Experts of a small language model.
Training: a variant of Adam for the experts, 15108 steps.
Below are experts of layer 6 (counted from 0) of a mixture-of-experts language model. Rows are named router (the router's row for the expert), gate (a neuron's input weights, with its number), up (a neuron's input weights, with its number), down (a neuron's output weights, with its number) and show model dimensions 160-319. Each number is 128 + 24 x the weight over its row's rms, rounded and kept within 0 to 255.
Before each expert's rows: "mostly gets" lists some tokens that are sent to it at least half of the time. This comes from a sample of Wikipedia text that the model never trained on.

# expert 5
mostly gets: " =", " until", " would", " may", " began", " known"
router [112 128 149 113 127 162 125 104 142 135 108 126 122 145 187 173 100 105 130 110 122 140 130 166 170  88 135 128 137 139 130  56 102 122 126 125 107 112 170 133 141 122 128 127 147 119 186 130 107  84 112 176 107 135 129 124  82 126 210 128 154  97 115 144 112 141 154 107 154 118 138 190 130 110 145 133 135 143 143 158 120 171 115  91 129  97 132 111 109 129 139 123 108 148 149 129 110 114 148 141 135 146 139 105 134 107 130 176 143 133 114 133 146 124 118 127  87 101 105 136 160 142 104  81 104 140 115 156 127 130 183 101 133 126 142 142 100 153  89 133 127 139 129 142 105 156  89 118  90  98 162 108 153 125 156 116 154 166 128  62]
gate6 [164 125 121 170 168 116  69 163 136 150 163 165 149 114 141 159 171 118 141 141 134 134 165 161 147 104 146 136 118 169 140 149 112 142 120 127 109 119 127 145 119 110  89 125 127 129 136 145 134  72 151 122 142 121 111 127 100 120 130 111 169 113 134  86 121 192 115  93 108 139 119 143 159 147 116 123 149  95  90 124 135 120 177 140 146 176 104  90 172 156 101 140 139  97 150 115 170 128 160 118 170 152 102 150 145 116 138 138 115 155 147 123 123 113 174 136 101 133 132 100 119 143 151 152 121 140 137  98 141 136  90 115 153  86  89 156 129 138 150 144 103 113 116 123 156 117 108 116  98 152 111 165 102 129 103 117 149 131 107 132]
up6 [152 116 112 150 157 148  91 139 151 120 193 146 143 140 156 123 185 107 146  95 153 160 169 140 133  98 116 117 162 110 158 146 124 131  74 119 125  97 100 173 105 123  60 156 112 144 197 146  93  92 132 105 115 133 105 136 123 141 124 123 160 116 134  96  99 174  99 155 153 126 126 126 106 171 123 133 150  78 101  84 122 165 138 173 142 111  92 100 135 118 110 135 127 105 137 110 127 112 125  78 169 148  86 166 120 125 118 127 146 118 147 112 134 119 151 116 155 155 111 131 153 142 138 130 140 103 132 160 133  97  81 116 120 133 113 163 124 132 138 123 113 117 152 153 125 115 105 104 115 100 112 101 102 157  87 131 159 169 111 131]
down6 [138 127 157 184 120 118 165 124 134 129 113 173 120 128 105 121 133 126 121 149  98 112 110 147 153 155 113 103  97 155 109 110 106 147 137 123 143 126 115 148 160 180  93 137 126 110 152 143 157 121 104 173 127 143 113 151 144 114 133  96 122 129 128  61 126 148 133 119 125  96 114 146 121 139 112 108 117 148  93 131 142  76 141 165 136 121 176 172 144 118 138 140 139 124 147  70  68 146 149 134 154 124 186 131 126 127 161 121 115 139 124  83 146 121 144 125 149 102 131 106 127 122 117 153 121 160 176 101 135 132  67  85 180 152  87 151 146 121 132 152 117 175 142 135 110  95  63 106 116 125 134 105  89 155 136 122 170 162 112 137]

# expert 11
mostly gets: " \"", " '", " His", "di", " No", "chi"
router [ 84  99 143 120 108 109 133 120  94 130 115 123 144  96 141 120 136 207 157 142 106  72 142  93 100 127 150 116  82 162 134 144 131 135 179 100 123 130 135 133 146 112 111 157 137 117 130 145 159 108 122 130 107 124 120 118 138  72  46 179 126 167  99 124 162 115  93 130 140  95 162  94 103 128 148 133 162 151 134 152 132 122 137 127  72 195 111 113 122 111 125 122 125 151 129 120  98 142 138 140 117 118 143 152 108 126  95  90 118 105 148 112 122 114 149 143 150 114 121 151 106 103 104 112 185 142 153 125 135  80  86 119 123 148 145 119 127 138 126 110 135  94 177 131 132 115 114 108 111  85 108 121 139 146 131 141 137 141 182 143]
gate6 [135 155 129 182 174 159  74  78 140 126 139 118 157  80 114 104 105 126 133 138 119 183 146 139 134 136 103 141  96 147 135  85  83 153 125 123 113 107 117 157  97 111  93 131 127 159 125 104 145 125 161 110 146 114 157 154 115 137 142  82 156 156 101  55 138 153  81 105 136 134 114 152 130  73 110 118 124 156 125 147 127 129 163 177 139 163 115 105 161 140 124 110 141 132 149 139 142 117 135 106 157 128 133 141 128 144 134 137 167 155 133 131  83 103 120  91 105 121 125 127 146 127 106 139 121  89 105  82 118 165 113 112 139 108  80 169  99 141 135 147 117 130  92 104 109 141 139  97  97 122 103 132 107 156 112 137  87 112 167 122]
up6 [131 137  49 152 156 127 104 124 106 106 163 105 130  95 158 110 144 155 118 152 108 128 106  85 152 106 124 148 128  91 162 138 134 133 139 124  81 137 116 155 110 154 117 145 139 146 121 124  66 144 142 103 104 124 151 155  64 151 122 162 133 122  96 137 125 149 100 144 146 107 102 131 162 139 145  77 127 120 140 109 121 166 113 151 120 147  69 100 121 102 129  73 103 100 124 144 118 119  92  83 128 146 107 115 110 135 126 131 110 140 134 130 100 108 106  99 135 149 121 141 180 128 118 141 128  99 139 136 104 109 103 106 119 122 105 159 105 120 122 122  97 104 147 139 139 104 105  94 109 123 131 136 110 119  97 143 105 132 160 156]
down6 [ 99 129 141 117 138 144 130  75  83 100  74 142  92 130  84 135 100  95 100 153 134 184 100 143  74 130 125  98  87 136 133 122 112 108  98 141 180 109 133  81 154 196  82 115 167 112 159  99 162 130 135 145 125 144 128 159 132 115  99 102 125 161 124 115 163 163 130 144 121 126 146 124 135 113 125 127 111 149 112 146 165 133  98 165 150 165 122 134 136 111 129 143 133 125 167 131 150  94 123 140 127 157 131 118 166  99 141 135 112 136 133  83 110 131 151 123 140 127 125 123  95 131 147 115 127 150  91 140 108 127 129 135 204 118  70 124 106 117 154 123 100 123 142 107 138 109 136  78 145 156 135 166  97 131 123 108 173 113 108 135]

# expert 3
mostly gets: " ", " with", " won", " born", " released", " located"
router [133 169 165 133 125 139 165 159 174 115  74 110 107 126 142 150 128  82 116 147 116 173 101 163 119  82 117 140 173  94 135 128 108 201 176 126 106 130 113 133 138 124 132 125 107 140  72 118 110 142 107 170 162 158  84 117 116 124 124 166 134  72 124 147 102 107 150  90 130 118 139 138 113 120 118 115 120 131 132 138 135 173 150  75 139 109 161 140 131  98 135 117 111 136 134 121 138 138  99 140 141 140 141  68 133 121 125 122  99 158  93 152 121 117 117 100 148 160 140  86 154 102 139 139 138 126  84 132 109 147  87 115 112 136  57  81 107 110 153 121 143 133  93 117 124 144 157 179 161  91 135 119  96 105 142 175 156 154 125 155]
gate0 [122 141 134 138 132 142 156 137 135 159 164 158 102 125 108 127 121 145 138 135  96 152 140  98 124 108 135 170 133 167 120  98 126 153 124 116 131 143 105 137  56 104 136 108 120 161 119 130 106 112 105 121 101  99 152 145 122 139 123 122 169 116 175 108 116 128 112  99 162 112 106 121  71 138 157 162 154 147 129 139  98 145 174  85 131 121 139 126 158 182  93 146 146 132 168 120 141  96 123 134 131 134 115 101 186 114 111 148 181 119 135 127  72 149 124 112 147 122  85 145 134 135 142 129 145 115 123 112 123 172 117 139 129 153 153  96 134 146 168 129 123 126 128 128 120 143 196 122 118 144  93 149 145  94 150 145 118 143 138 116]
up0 [161 117 120 121 159 142 139 109 109 156  97 105 151  73 111  85 117 128 150 108 150 124  99 133  54 147 127 134 141 131 113 103  97 117 115 135 116 104 122 131 151 129 124 146 186 110 119 127 166 159 140  75 171 194  79 123 113 139 113 157  84 138  95 143 156 159 123 111 128 141 134 154 122 169 117  73 145 115 148 106 122 154  96 142  97 119 164 121 111 111  98 115 111 126 121 146 118 165 127 131 114 142  97 111 140 118 107 126  71 114  86 127 128 140 175 102  82 126 163 146 111 164 116 137 141 160 148 109 104 103  97 146  98  96 118 124  75 120 103 124 139  94 157 133 111 103 114 165 131 123 112 135 136 128  85  99 134 132  89 100]
down0 [168 139 151 112 141 148 124  96 132 151 102 100 111  79 136 139 148 145  91  96 112 132 143 113  82  78  80 111 102  97 106 120 112 152 122 127 122 120 130  90  95 122 124  73 116 162 125 102 117 124 109  94 108 155 169 138 162 132  99 110 126 146 105 112 142 113 129 148  83 126 128 112 103 141 142 137  85 106 177 141 131 117 127  87 123 110 162  85 126 121 115 144 115 145 121 179 113  79 121 111 169  59 136 145 117 128 114 165 124 118  99  93  77 127 149 130  99 122 188 145 101 142  63 161  97 104 136 108 118 183 131 181 140 156 125 156  87 104 110 120 140 173 116 126 126 148 119 144  73 121 143 105 144 112 106 151 146 129 124 147]

# expert 4
mostly gets: "000", " used", " became", " million", "mo", " Robert"
router [140 154 133 154 132 129 121 142 124 123 131 102 124 164 137  73 147 113  86 112 158  78  99 112 120 141 140 146 134 115 118 116 127 104 124 131 112 142 152 119 129 119 138  96 144 111 136 113 100 111 117 127 113 182 148 107 117 161 150 167 132 130 145 120 202 132 173 116 107 136 148 120 160 131 190 109 133  98 112 123 135 135 120 162 165 145 118 150 139  91 122 107 122 130 124  95 148 123 163 100 110 160 134 166 138 118 141 119 114 145 107  93 153 190 150 157 141 132 126 122 119 148 108 159 154 130 129 117 104 139  91 143 117 151 134  98 129 128 152 100 159 159 112 139 125 121 171 169 145 119 178 142 127 110 156 132 147 143 156 105]
gate0 [121 171 112 134 123 148 118 126 172 139 138 153 117 106  84 148 116 128 112 142  96 162 148 135 139 128 116 195 138 135 118 106 165 137 135 133  99 138  79 177  77 105 159 149 133 155 101 132 110 119 177 114 100 143 101  83 126 152 141 125 128 140 167 125 145 144 119  94 125 123 118  94 103 153 121 121 154 138 129 140 137 120 147  82 108 139 173 151 158 133  71 186 143 111 158 105 143 110 158 105 118 116 126 132 137  99 123 179 130 178 111 152  72  96 123 104 122 144 102 119 137 137 145 133 171 107  83 121  87 192 142 137 136 142 102 152 122 166 150 154 114 122 112 113 103 143 169 118 106  99 106 145 133 100 153 134 115 104 142 108]
up0 [149 117  96 101 118 158 121 116  80 150  93 127 115  83 108 141 124 120 137 132 132 138 129 173 101 137 116 133 133 144 115  90  99 157 178 152 135 106 116 152 116 121 153 126 155  93 154 126 163 129 161  58 164 148 100 148 101 109 138 158  99 111 106 118 133 104 133 100 108 161 142 146 113 135 129 116 112 165 142 128 107 131 109 133  99 146 199 136 133 148 113 106 150 154 150 127 127 146 165 140 139 168 145 127 137 147  89 163  83 123  88 100 138 131 147 114 114 109 134 116 104 106 194 163 177 126 156  98 108 133  90 149  84 117 166 121 137 120 115 135 132 150 171 110  87 122 128 156 110  93 139 118 126 117 129 122 136 135 113 110]
down0 [156 143 108 153 109 139 162 113 116 147 139 113  83 105 124 142 174 154 143 118 147 141 166 130 149 101 134  81 149 125 113 127 109 159 149 108 110 137 134  89 128 156 136 106 145  64 118 111 167 111 133 119  99 176 154 174 126 122 129 120 105 141 105  53 155 144 117 173 105 115 154 119  89 126 122 131 103 158 177 153 132 140  83 113  91 125 137 111 119  48  88 144 139 105 133 135  75 134 130 134 161 112 154 162 120 164 137 159 107 156 118 144 116 100 136 140 136 164 178 103 126 116 149 157 122 135 141 125 129 129 153 139 114  95 138  84 119 125 154 143 132 145  84 125 108 143  90 142 105 133 123 155 117 104 138 131 135 124 135 106]

# expert 8
mostly gets: " he", "ov", " into", "He", " these", " These"
router [155 118 135 119 118 114 121 128  83 113 159 117 152  88 144  89 145 119 113 134 152 127 140 111 144 105 160 126 195 146 128 183 223 128 105 145 108 173 143 114 104 127 125 112 122 133 169 119 161 118 159 155 110  68 135 142 184 158 201 104 134 145 154 113 108 152 126 159 111 137 111 130 151 109 119  94 129 105 114 129 149 117  99 112 126 131 119 122 130  97 130 126 102 109 109 107 105 124 164 114 132  95 116 163  90 127 134 119 110 148 128 115 139 109 125 113 190 102 121 133 147 165 132 148 103 120 146 117 133 112 123 130 108 129 172 135  84 132 210 120 141  73 112 133 131 143 167 145 137  99 117 131 129 159 162 135 147 132 104 124]
gate6 [132 123 103 169 148 159  60 114 107 137 163 146 148  87 140 154 112 152 136 166 128 119 120 137 124 127 139 156 104 149 122  98 100 152 114 115 154 101 131 135 120 105 107 121 180 177 136 124 145 103 125 112 121 130 111 134  88 128 109  74 145 158 130  70 135 147 108  64 142 123 142 142 122 124 135  94 114 149 100 160 139  94 175 165 167 172 118 105 159 129  97 142 129 111 123 137 163 117 148 127 194 144 157 134 138 110 157 135 134 152 130 143 130 110 125  78 109 117 122 102 124 147 116 174 125 109 107 114 112 139 116 108 182 102 121 144 123 100 175 140  84 128 108  98 144 134 159 123 116 107 102 135 142 147 144 156 110 115 143 128]
up6 [102 144  98 188 133 106  96 132 115 146 183 126 167 105 102  91  78 136 141 134 125 128 134 137 135 108 152 110 137 145 139 124 134 127  59  94 156  97 117 160 128 148 115 136 160 118 144 122 110 140 125 106  87 113 131  98 104  99 100 117 149 114 108  87 111 138 123 133 120  70 120 144 124 112 123 104 127  96  82 140 132 125 149 165 122 163  93 103 131 119 124 135 152  73  97 126 143 122 142 118 164 142 127 130 102 120 142 159 135 140 110 176 127 105  98 112 145 119 130 118 137 165 118 170  91  83  96 139 107  98 113 126 145  76 136 128 126  93 129 113  65 133 157 137 147 108 152 110 115  90 131 131 104 147 108 160 100 139 131 110]
down6 [104 124 136 131 129 137  92  83  91 115 133 154  93  75 121 130 112 140 147 120 137 134 149 159 114 101 117  72 104 133 106 142  65 112 149 165 137 117 134 129 149 122 146  91 122 155 101 128  94 117 163 172 138 109 137 131 160 134 125 108 113 146 142  82 152 155 138 124 116 111 143 141 124 148 105 141 129 165 165  94 158 152 166 180 151 212  85 142 149  55 138 152 128 116 145 120 140 130 128 161 135 144 140 137 155  92 115 106 145 144 124 107 131 117 165 137 125 126 168 107 144 104 140 138 128 142 111 113 100 152 114 123 185 174 151 164 124 112 183  83 115 153 127  90 113 120  68 106 127 145 136 116 129 129 135 123 183  98 134 145]

# expert 2
mostly gets: " been", " are", " were", " New", " was", " and"
router [129 106  97  94 118 119 101 122  94 125 139 101 119 138 103 124 137 107  89 127 153 124 147 122 130 135 116 101 121 112 120 103  66 105 131 146 123 148 113 152 111 133 162 113 167 119 118 133 172 122 137 121 134 126 128  94 111  80 127 117  93 169 121 127 116 108 172 137 143 149 110 133 146 115  76 133 116 121 114 113 148 137 139 125 113 114 134 130 119 131 123 139 125 131 169  94 126 121 134 140 137 127 146  97 112 162 137 173 136 151 132 127 114 150  80 141 111 119 140 120 154 138 148 132 131 147 146 130 128 165 150 148 184 164 122 111 111 168 154 115 137  86  99 133 133 130 146 175 117 128 130 103  94 112 133  85 167 110 132 153]
gate0 [ 91 174 126 148 128 138 111 129 129 129 156 160 143  97  96 180 118 120 132 133  80 146 120 148 143 144 137 157 132 135 102 109 125 139 126 140 121 155 118  87 102  91 162 136 116 168 124 119 144  99 120 112 145 140 131 139 148 157 132 115 159 114 179  84 100 120 136 102 130 121 122 113 119 175 144 158 148 147 116 111 134 136 158 117 112  99 122 144 176 174 102 181 126 137 150 108 132 113 120  93 107 140 114 117 143  78 139 167 146 112 143 160  76 123 100  86 138 169  91 105 125  99 110 128 156 140 103 151 115 151 145 115 127 119 146 106 131 143 153 117 127 110  97 123 129 114 194 140  92 143 112 164 119 119 152 116 162 140 110 118]
up0 [132 118 107 121 136 129 114 133 107 106 116 103 124 122 162 176 128 128 152 138 125 133 100  97 105 145 130 117 146 137 113 153 115 119 176 130 125 118 109  95 148 116 149 143 141 141 141 142 175 107 138 101 155 137 105 111 110 142  96 159 141 161 118 146 132 114 175 105 134 106 150 173 114 177 114 111 166 113 146 127 105  76 148 112 112 114 200 135 116 116  96 111 111 115 125  94 133 146 145 138 121 140 152 125 103 130  61 146 106 132 124  84 122 124 148 116 122 101 128 141 111 135 155 147 156 127 134 115 133 120 115 161  96 108 139 129 123 124 100 140  93 165 160 124 102 145 117 138 123  94 105 126  99 130 140 124 169 151 122 103]
down0 [120 139 146  77 141 141 157 109 141 128 154 116 139  99 101 126 180 101 123  96 140 160 148 127  95  80 130 112  97 113 117 163 171 165 101 127  95 111 149 121 118 124 177 113 170 115 140 131 134 136 179 111  98 114 156 123 160 130 153 127 130 168 120 151 156 115 148 130 101 165 119  97  79 156 115  98 109 127 159 124  97 136 112 106  75 129 132 105 105 110  71 142 181  94 142 129 126 103 142 126 172 102 137 132 114 129 156 163 122  90 136 148 103 119 141  73 134 123 171 137 102 134 105 129 180 115 182 138 161 150 132 133 159 125  93 135 132 117  81 137 105 154  95 134 114 148 108 123 144 179 140  98  95 154 159 131 141 131 118 133]

# expert 10
mostly gets: " its", " they", " who", " people", " States", " he"
router [116  79 140 145 125 137 169 132 126 118 117 114 127 140  89 166 126 105 129  96  99 125 119  84 115 120 137 112 117 120 141 162 150 148 193 167 146 107 134 121 123 148 120  83 111 141 147 130 107 121  79 152 133  88 122 156 106 121 107  57 130 153 120 101 136 120 136  99  83 118 142 125 155  92  89 127 110 125 131 147 139 103 115 157 132 129 105 143 142 132 144  94 146 126 131 151 142 131 137 136 124 148 103 109  90 131 126 110 115 114 128 139 127 173 158 113 157 118 142 133 119 160 158 154 112 103 136 120 122 121 105 129 147 122 128 150 138 132 134 101 153 142 142 116 145 150 158  97 151 109 140 114 156  65  96 154 121 141 154  85]
gate6 [161 145  87 190 147 159  76  87  99 145 112 104 109  98  92 130 117 135 148 161 111 142 112 104 110 151 129 105 127 101 125 127  96 157 109 124 134  97 133 126 106 117 104 123 152 162 140 139 134 122 133 108 136 127 115 133 147 129 110  74 120 171 151  92 132 175  65  56  98 143 121 106 121 125  67 147 105 149 125 126 125 115 203 151 147 151 141 123 168 165 139 133 109 118 110 109 161 102 137 110 153 148 114 112 123 116 135 129 116 141 166 173  83 119 128 147 115 163 130 129 150 146  99 155 142 121  96  98 120 149  91 137 155 138 124 157 108 153 163 133 109 137 100  96 133 156 162 103  78  93 102 125 109 130 112 125 122  99 157 135]
up6 [109 132  82 192 132 116 119 117 142 160 150 130 145  79  96  84 128 163 145 148 143 145 137 115 129 123 152 118 138 146 168 115 150 110 125 171 121 123 105 144 121 150 122 129 154 134 137 111  95 136 141 118  90 127 173 153  87  97 111 139 133 129  86 103 152 136 110 140 114 108  85  97 117 172 113 104 132  86 108 126 144 143 117 130  78 141 100 103 125 132 133 129 121 107 130 145 153 115 115  68 155 169 118 142 110  62 105 143 131 124 122 120 111 129 143  95 102 155 133 145 161 140 120 147  80  91 101 154 107 118 119 100  75 130 155 146 114 146 142 116 106 136 127 126 139 112 144  63 124 107 134 100 104 144 107 130 116 151 142 190]
down6 [161 117 116 166 147 115 101  77  98 138 111  97 114  95 122 139 148 108 129 153 103 156 136 144  98 141 139 106  74 131 103 140  92 114 141 111 133 134 123  99 112 144 109 118 130 139 156 105 137  96 114 150 131 169 114 111 191  91 150  81 139 172 129  82  97 156 141 123 139 159 163 138 146 115  97 114 107 129 114 128 166 133 125 153 131 178  96 150 145 130 175 146 129 128 150 100 114 146  92 171 157 153 119 145 148  56 142 108  86 109 103  94 113 127 110 133 142 130 125 134 127 141 164 126  93 145  90 133 151 157 112  97 135 154 114 143 112 112 141 130  95 134 161  90 105 118 141 102 171 139 122 128 147 132 113  77 142 126  93 107]

# expert 0
mostly gets: " In", "In", " al", " during", " un", " At"
router [ 89 142 130 123 128 132 122 149 110 135 135 141  93 111 140 129 121 140 139 130 146 174 127 109 184 165  69 123 115 115 158 141 125 120 107 109 141  93 107 103 139 128 143 124 139 122  80 125 142 145  85 214 129 145 145 126 153 100 126 107  71 147 125 141 154 125 118 131 134 124 144  99 132 131 135 139 142 132 122 104 111 134 115 105 102 150 128 152 120 109 116 113 155 153 112 128 136 122  81 114 107 143  98 183  79 114 116  91 124 135 108 154 130  87 138 134 132 130 102 163 123 152 181  91  86 139 153 122 136 121 126 127 136 116 139 152 164 163  48 158 128 165 160 143 121 130 100 102 132  70 107 131  32 141 123  97 118 119 105 113]
gate6 [180 148 149 163 166 161  76  88 112 127 111 139 148 100  88 186 139 149 166 133  98 130 121 120 148 111 122 116 104 112 110 128 105 134  84 123 141 120 112 118 108  96  92  85 134 144 177 130 147 128 145 105 113 136 147 131 127 179 104  70 153 155 147  69 152 158  84 100 117 121 163 154 131  95 102 112 120 146 108 134 129 100 154 146 140 156  72 154 165 147 104 151 141 108 104 132 135 117 157  89 143 136 129 132 116  92 143 136 114 146 118 148 111  91 154 120 109 110 136 142 142 131 117 167 121 160 131 104 111 103  92 106 162 115 105 115 126 163 143 156 120 142  64 106 139 112 133 104 116 118 134 160 137 115 138 138  96 104 114 130]
up6 [146 151  89 148 126 159  98  85 128 131 133 125 173 114 143 125 104 144 108 145 101 123 125 116 107 145 131 113 155 137 128 164 141 124 111 160  99 118 126 130 117 132 123  96  87 108 158 141 137 156 132 107 101  92 142 108  77 120  96 142 120 129  97  95 129 150  90 152 117  92 129 146 125 155 113 125 133 141  79 109 136 156 128 156  91 146  75 132 119 126 111 112 143 143 102 122 115 111  90  47 118 128  96 118 114 138 113 153 135 134 114 102 109 103 127 132 126 123 128 161 140 172 141 147 104 122 102 117 151  96 131 116  84 112 148 151 136 110 138 133  84 128 145 126  96  92 150  73 136 136  87 134 121 115  97 122  86 150 129 151]
down6 [105 102  91 136 128 113 138  93 178 106 105 151 112 150  96 129 132 110 145 142 115 172 150 177 111 117  95  81 105 154  95 115 113 151 148 113 144 114 123  86 133 152 115 100 129 161 127 141 158 162 102 160 132 154 151 113 131 105 144 105 129 151 122  55 155 126 191 107 139 111 114 117 148  89  81 108 132 162 120 158 130 107  99  88 166 137 122 132 124  91 149 109  93  98 116  77 106 102 133 182 104 139 130 144 154 123 152 123  90 111 155 151  92 154 101 127 150 140 142 108 114 107 147 144  94 132 144 103 162 122  62 127 143 162 118 114 117  90 132 100  90 147 156 115 116 107  99 122 130 155 142 153 107 100 135 118 146 116  96 160]

# expert 1
mostly gets: "See", " Gra", "\n", " A", "De", " See"
router [104 140 109 162  87  89  82  89  95 143 110 158 107 156 136 135 135 140 104 144 186 166 134  89 135 170 122 133 167 132 124  68 152 148  74  93 105 131 131 113 131 102  47 154 133 132 103 118 107 167 179  72 139 162 109 105 130  99 171 100 164 148  98 131  97 111 107 114 119 117 129 135 134 179 129 128 102 107 101 133 130 130 122 129 130 109 157 139 138 174 150 131 148  97 152 113 134 100 123 138 147 100 134 130 155 160 117 159 111 142 152 128 152 145 119 143 140  76 154 158 165 149 134 173 105 149 135 141 113 103 157 135 162  92 124 135 154 130 103 128 108 128 127 136 108 156 120 140 122 141 117 114 157  87 100 156 133 157 179 140]
gate6 [141 136 118 153 193 148 127 106 104 134 120 113 137 105 115 141 116 129 103 115 118 180 125 121 139 116  91 143  90 134 102 130 102 136 170 126 139  96 134 130 112 111  87 101 116 182 147 128 144  77 149 107 116 113 143 133  88 114 111  84 113 161 121  91 117 174  80  66 165 131 114 130 122 109 107 126 129 183 122 141 158 100 169 190 157 165 119  99 173 151 121 104 114 105 132 124 148 100 134 130 136 133 125 113 157 123 146 146 138 145 152 124 123 146 137 115 115 184 128 151 129 122  98 156 119 118 106 110 108 146  91 107 137 112  98 183  99 109 180 164 115 151 101  91 121 109 158 106  92  82 116  86 130 144 105 123 101 118 142 110]
up6 [123 158  58 168 163 141 105 110  95 130 129 109 155 132 132 104 135 152  95 125 131 131 146  95 150 129 108 144 144  94 173 109 128 127  95 128  86 123 106 155 103 145 107 138 112 135 153 132 117 156 145 110 128 143 140 130  67 134 135 152 158 116 104  99 133 140  97 143 151  93 107  91 148 147 118 108 112 132 101 131  75 133 116 146 105 139 105  86 136 112 125 100 105  73 121 147 130 104 131 119 133 137 119 117 117 141 108 140 157 109 126 146  95 130 131 136 118 134 131 130 153 134 101 138 119  79 154 155 123 109  94 149 102 118 128 175 102  99 166 101 134 116 112 161 130  79 197  73 101 114 110 117 127 131  99 160 108 128 138 162]
down6 [144 123 135 153 148 128 119 107 115 144 153 125 134 128  92 109 115 134 157 155 122 133 120 136 108 151 158 100  80 129  96 157  81 120 121 167 150  96  89 131 150 158 105 114 135 101 168  59 150 112 112 169 114 120 167 152 137 115 124  84 132 174 123  89 131 105 142 122 123  94 121 137 150 123 120 100 131 178 130  85 162 117 136 196 134 208 115 137 127 112 135 101 166 121 143 145 126 131 131 186 107 181 137 140 142  81 132 148 150 115 121  52 189 131 153 153 141 144  96 120 123 132 121 130 137 186  80  89 157 154 117 124 147 140 120 161 116 127 147 146 120 141 142  95 143 103 155 110 139 159 116 159 106  83 112 101 148 119  92 125]

# expert 9
mostly gets: "The", " The", " the", "Ch", " Final", " Th"
router [140 137 162 126 129 143 144 123 127 107 111 166 135 105  77 116 113 128 145 145 137 156 121 107 168 133 113 112  93 129 144 150 144 146  88 110 155 154 106 113 110 133 144 133 151 144 138 140 114 143 119 137 113 141 114 148 166 112 131 127 178 114 113 154 125 115 155 163 120 127 146  99 136 133  79 159  99 131 141 138 115  87  99 115 110 142 114 146 141 148 138 115 128 131 130 171  84 141  96 134 109 121 107 113 131 145 106 153 115 149 112 138 139 118  75 113 117 154 180  97 139 155 151 151 114 100 122  76 169  83 135  83  59 114 161 172 119 112 154 118 106  71 143 143 136 122 120 128 128 126 123 113 164 200 142  82  80 159 124 173]
gate0 [102 138 139 157 149 135 118 142 142 153 136 168 137  92 152 158 109 140  95 156  84 135 135 130 115  78 113 168 118 142 120 105 117 104 166 145 116 122  86 123  67  97 146 129 117 162  83  84 142 116 138 111  99 107 154 148 122 111 145 125 167 152 152 135  95 156 119 146 111 119 104 142 127 155 131 136 139 120 133 130 132 149 182 100 123 132 117 127 167 151 109 131 157  93 145 104 121 109 156  91 126  94 127 115 169 129 120 147 155 170 137 146  65 126  94  98 108 110  94 146 120 169 116 108 183 113 142 130 139 155 139 124 108 156 108 122 142 111 145 129 119 133 163 116 133 173 168 152 101 110 107 139 133 105 175 155 110 122 145 127]
up0 [122 109 134 125 143 120 173 116 115 110 132  72 162 106 122 131 124 120 176 138 154 115 113  77 115 142 164 134 152 134 150 137 122 135 128 114 117  70 115 110 142 131 114 159 139 105 123  94 120 132 161  93 149 143  94  98 131 149 142 132 123 147 119 136 166 118 123 142 115 145 139 111 137 145 102  97  85 159 122 106 115  89 112 122 106 146 185 105 117 120 118 113 123 129 139 160 122 158 127 139 122 111 169 158 144 129 107 132 133 111 118 124 148 141 138 107 123  59 142 139 100 166 180 145 143  90 163 140 116 102 114 155 120  60 155 109 104 102  81 113 114 101 145 136 124 116 106 171 129 120 101 183 118 162  73  69 138 141 161  97]
down0 [111 109 112  95 141 171 150 122  85 122 138 102 126  71 145 157 155 115 138 137 153 131 137 105  89  91 112  96  91 157 145  91 104 131  82 158 147 130 115  90 133 119 114 112 111  83 147 114 159  97 137 103 104 137 177 124 173 128 121 151 121 143 156 115 156 140  98 152 121 113 124  94  77 115 156 100 116 128 141 123 131 145  84 114  96 122 147 115 167 129  83 147 114 109 144 143 142 101 152 118 157 104 126 119 129 178 167 155 134  89 135 106 121 133 139 103 107 139 143 164 120 134 115 155 111 125 122 121 135 138 151 128 129 128 153  94 140  91 142 169 145 126 127 165 130 184  71 158 108 117 143 157 150 142 121 113 155 122 153 157]